Experts of a small language model.
Size: 11 layers, width 256, 27.5M parameters.
Experts: a sigmoid router, a shared expert of 128 neurons.
Training: a variant of SOAP for the experts, 290M tokens, 4421 steps.
Below are experts of layer 5 (counted from 0) of a mixture-of-experts language model. Rows are named gate (a neuron's input weights, with its number), up (a neuron's input weights, with its number) and show model dimensions 0-255. Each number is 128 + 32 x the weight over its row's rms, rounded and kept within 0 to 255.
Before each expert's rows: a language model's description of what the expert responds to. This comes from a sample of Wikipedia text that the model never trained on.

# expert 35
What it handles: Institution name heads
gate0 [149  87 122 132 155  75 131 107 103 148 160 183 147  76 105 174 131 166 145 183  84 166 149 134 102  62 123  99 100 138  96 112 112  93  79 106  72  92  58 112 150 131 177 106 148 128 123 214 123 130 124  98 132 134 140 132 110 155 113 145 107 135 106  97  97 102 150  99  90  70 182 116 141 149 110 123 136 155 150 117 132  95 129 124 133  90 147 170 143 128 116  59 117 170 112 164 145 135  72 145  99 141 129 114 129 151  99  40 154  82 109 122  73 127 137 136 113 150 106  96 148 117 140 140  90  95 153 152 176 208  90 132  66 110 158 124 104  65  75  80 134  91 110 141 163 174 119 207 177 113 102  98  97 125 119 121 111  85 117 152 163 143 167 115 101  82 107 131 159 113  77 138 105 137 143 117 150 179  83  69 135 128 100 181 170 157 136  85 113 132 125 125  82 160  76  61 191 150  97  82 141  70 121 168 122 143 138 124 105  95 126 147 172 150 106 170  51 106 140 150 170 146 119 131  76  75 133 106 110 114 168 179 108 101 159  52 130 110 153 109 129 128 142 106 124 131 163 172 111 159 190 100 142 155 102  83]
up0 [ 76 166 131 137 121 168 123 142 111 116  89  92  84 167 142  64  97 112 100 105 135  93  81 105 191 114 126 121 113  96 130 152 115 143 133 155 180 158 194 169 167 147 112 173  78 150 167  93  90 140 126 182 102 168 116 120 147  84 142 128 169  97 145 129 144 151 146 173 133 180  96 154 107 149 131  92  91 147 105 143 104 133 159 138 173 199 129 134  94 190 122 186 135  38 130 124 120 115  97 117 167  95  83 159 135 114 161 189 109 217 109 125 178 144 114 180 156 125 149 135 118 168  75 165 132 146 126 172  70  70 126 164 159 154 110 142 125 176 195 169 108 145 184 117  95 138 105  93  94 126 142 178 121  90 139 169 160 148  87  99 127 143  61 123 142 161 128 138 121 128 141 107 147 113 180 138 108 132 173 177 132 109 170 115 103 118 165 146 146 124 192 118 140 116 131 185  38  85 138 165 146 197 152  71 132 130 102 143 139 151 138 116 129  65 138 109 185 139 125 114 113 145 151 132 145 151 114 156 127 103 116 127 159 138  53 165 112 113  99 139 121 172  44 131 126 130 101 108 152 104  62 159 133 139 159 154]

# expert 37
What it handles: Work and category nouns
gate2 [160 116 119 176 148 120 113 139 142 121  80 109 206 172 160 153 126  89 112 166 163 103 132 172 162 129 115 203 113  87 153 126 143  82 160 162 165 115 125 139 143 171 139 200 127  52 145 129 109 130 135 146  87 166 112 158 128  80 149 144 195 144 134 135 140 125 176  99 131 113 151 104 121  90  94 165 190  53 138 157 140 126 100 153 140 133 135 117 167 141 129 114 164 122  88 162 125 129 119 134 114 147 140 125 179  79 131 130 122 102 139  90 124  67 169 165 115 144 174  86 160 158  91 184 129 106 104 124  41  49 187 159 106 132  61 180 100 118 231 104 148  83 135 161 166 136 149 109 110 148 119 121 168 128 134  72  87  83 127 155  93 113 180 119 119 125 143 165 114  90 124 155 105 147 156 175 138 131  74 148 162  79 151 125 102 142 168 146 164 162 107 149 112  97 171 132 153 145 127 112 185 167 100 135 161 184  84  57 109  98 111 158 165 178 116 134 126 169 102 129 154  99 177  71 115 167 111 141 131  86 127 155 146 159 169 141 156  90  63 101 178 121 100 117 124 125 135 145 159 175  79 108 113 126 127 111]
up2 [166 102 122 111  64 113 133 173 156 138 126 166 114  95 160 105 151 152 107 145 127 153 125 112 124 153 112 108 124 135 144  66 105 118  95 160 127 169  82  68 137 141  89 120 101 113  69 153 167  60 140 107 102  71 139 172 177  78 121 147  87 149  82 114 123 115  97 124 215 121  94 133 178 128 149 121 124 154 145 175 107 149 188 107  83 101 112 109 124 159 105 156 111  94 146 125 137 146 138 141 164  94 149  85  99 142 161  81 148 146 121  68 145 135  97  67 200  93  71 139 117 164 197 102 165 156 157 137 154  96 137 117 117 130 155 136 151 192  81 133 133 118   4 107 165 143 140  81 186 141 125 113 103 194 141 161 168 199 160 120  61 152 100 127 156 106 119  70 119 135 136 133 167 150 130 132 110  90 169 133  87 148  86 156 144 113 135 109 179 140 157 154 157 131 131 136 106 166 121  92  92 156 153 139  71  88 113 171 113 136 128 110  75 110 170 106  71 166 147 114 165 149  60 117 141 114 118 126 108 150 151 126 122  99  59 138 201 131 111 116  96 143 162 161 123  93  92 121  95  98 170 155 147  78 142 157]

# expert 8
What it handles: Noun-ending word pieces
gate3 [221 139 161 110 121  96  91 130 122 102 112 109  62  90 129 239 118 151 209 164 195 189 127  84 127 136 183  96 122 166 107 134 161  92 130 144 155 137  61 181  94 123 124  95 104 110  69 101  97 179 131 110 168 124  50 129 107  82 154 109 129 115 119 106 121 127 132 100 100 160 114  52  41 113 113 186 178 108 141 121 139 108 230 157 148 136 131 102 122 133 141 150  82 156 159 120 102  65 104 138 144 111 127 162 138 128 178  87 166 125 155  93  96 138 161  98 155 141 163 136 121 107 107 123 149 152 129 105 128 126 133  72  93 118 114 124 148 131 137 119 181 116 139 144 115 103 188 106 149 116 147  35 141 134 146 100  92 145 146 145  96  83 102 154 104 173 145 125  93 201  97 150 137 134  95 136 134 135 144 142 172  79 138 132 110 146 180  92 116 176 184 152 142 185 128  92 164 125  91 123 115 112 182  47 111  99  88 116 125 155 151 122 128 149 128 162 153 125 141 117 146 162 129 126 136 143 132 132 125 102 160  94 122  91  90 114 166 102 137 116 129 156 111  97  43 127 125 109 111 144 116 132  98 166 112  78]
up3 [127 133 140 155 103  65 129 175 109  78 128 121 109 113 128 162  94  83 123 111 157 129 118  93 126 144 104 101 136 165 160 127 154 137 132  97 136 130 111 185  78 111 100  92 120 151 109 111  87 106 207  91 159 132 178 194 125 127 136 137  91 127 153 125 138 147  43 107 110 157 112 172 117 135 122 140 134 182 130  71  88 108 165 149 155 141 186 139 118 142 128  89 156 117 165  61 108  95 148 138  82 112 144 175 144 149 152 116 142  87 139 122 106 161  91 105  96 176 230 123 144 175 134 127 115 135 122  54 182  81 147 103 132  78  92 109 139 109 142 189  71 163 140 140 143  46 146 104 160 126 136  97 123 122 160 132  74 138 129 174  72 114 121 145 144  88 148 195 101 132 120 166 166  92 107  86 106 119 113 113 136 103 103 155  94 114 154 120 175 115 138 187 110 129 105 131 149 171  60 154 168  62 167 119 132 102 141 109 155 131  84 155  92 142 134 170 122 118 152 141 144  59  44 128 139 211 124 119  83 109 148 107  92 164 162  89  65 103  92  93 146 173 111 111  59 113 121 129  99 166 145 138 178 140 108 147]

# expert 38
What it handles: Infobox field words
gate1 [ 89  88 158 108 128  77  93 136 165 130 162  94 142 146  99  69 133 149 146 139 212 142  97 141 135  98  89 152 123 127 103 133 135 150 113 131 129 128 212  97 149  95  87 171 158 155 143 135 157 123 118 133 181 173 135  86 127  45 129 143 122  90 167 170 205 104  71 123 185 104  86 109  95  75 143 144 114 138 145 155 133 146 139 106 181 131 156  98 163 189 117  91 131 146 124 152 162 164  91 160 142 168  73 208 156 188 118 165 159  75 122 111 116 112 184 113 185 150 108 161 142 100 144 110 128  85 143 127 145 112 162 117 102 131 120 132 151  91 140 148 107 131 131 129 115 220 129 147 105 129 117 126 176 177 125  76 112 104  75 163  98 125 140 151 157 151 118  51 146 137  99 164 112 144 113 122 188  92 113 183 159  47 138 102 128 157 168  91 118 121 126 104  77 132  86 163 111 152 139 126 186 150 198 138 159  92 139 151  95 149 122 138 105 179 104 172 119  98 116 117 117 105 117 104 137 135 124 105  38 157 172 129  95  78 147 154  76 128 107 112 110 185 105 113  69 115 111 149 102 173 172 152 120 143 100 107]
up1 [151 130  82 109 147  87 120 142 218  91 130 170 116 135 134 144 108 109  95  53 116 150 160 121 150  81  58 121 111 161 154 111 174 106 129 145 158 138  48  88 170 124 184  68 130 110 108 117 117 142 114 191  80 147 116 116 114 132 147 161 111 142 138  87 164 111 143 160 206 145 173 101 161 124 141 128 152 138 143 188 158 103 136 151 109 125 131 147 115 170 133 118 111 124 143 128 118 113 129 108 136 136 207 101 118 140 152 148 126 154 107  97 114 116 144 116  84 116 120  62 159 160  88 116 139 146  68 164 116 167 105 159  87 111 160 174 162 139  90 112 121 126  82 148 202  71 126  94 181 153  63  79 111 107 106 156 196 155 139 117 104 108 197 133 162 130 122 135 120 170 143  85 168 162 154 143  80 115  45 123  77 145 118  89 182  86 115 179 154 113 118 132 124 119 158  94 144 126 127 117 152 153  90 162 133 150  91 107 135  99 197 137 127 149 121  71  64 176 132 155 190 118 151 152 102 112 125 100 153 107  87 106 124 119 142 125 129  94 125 125 162 145 143 116 225  67  67 180  68  97 150 107 117 118 140 100]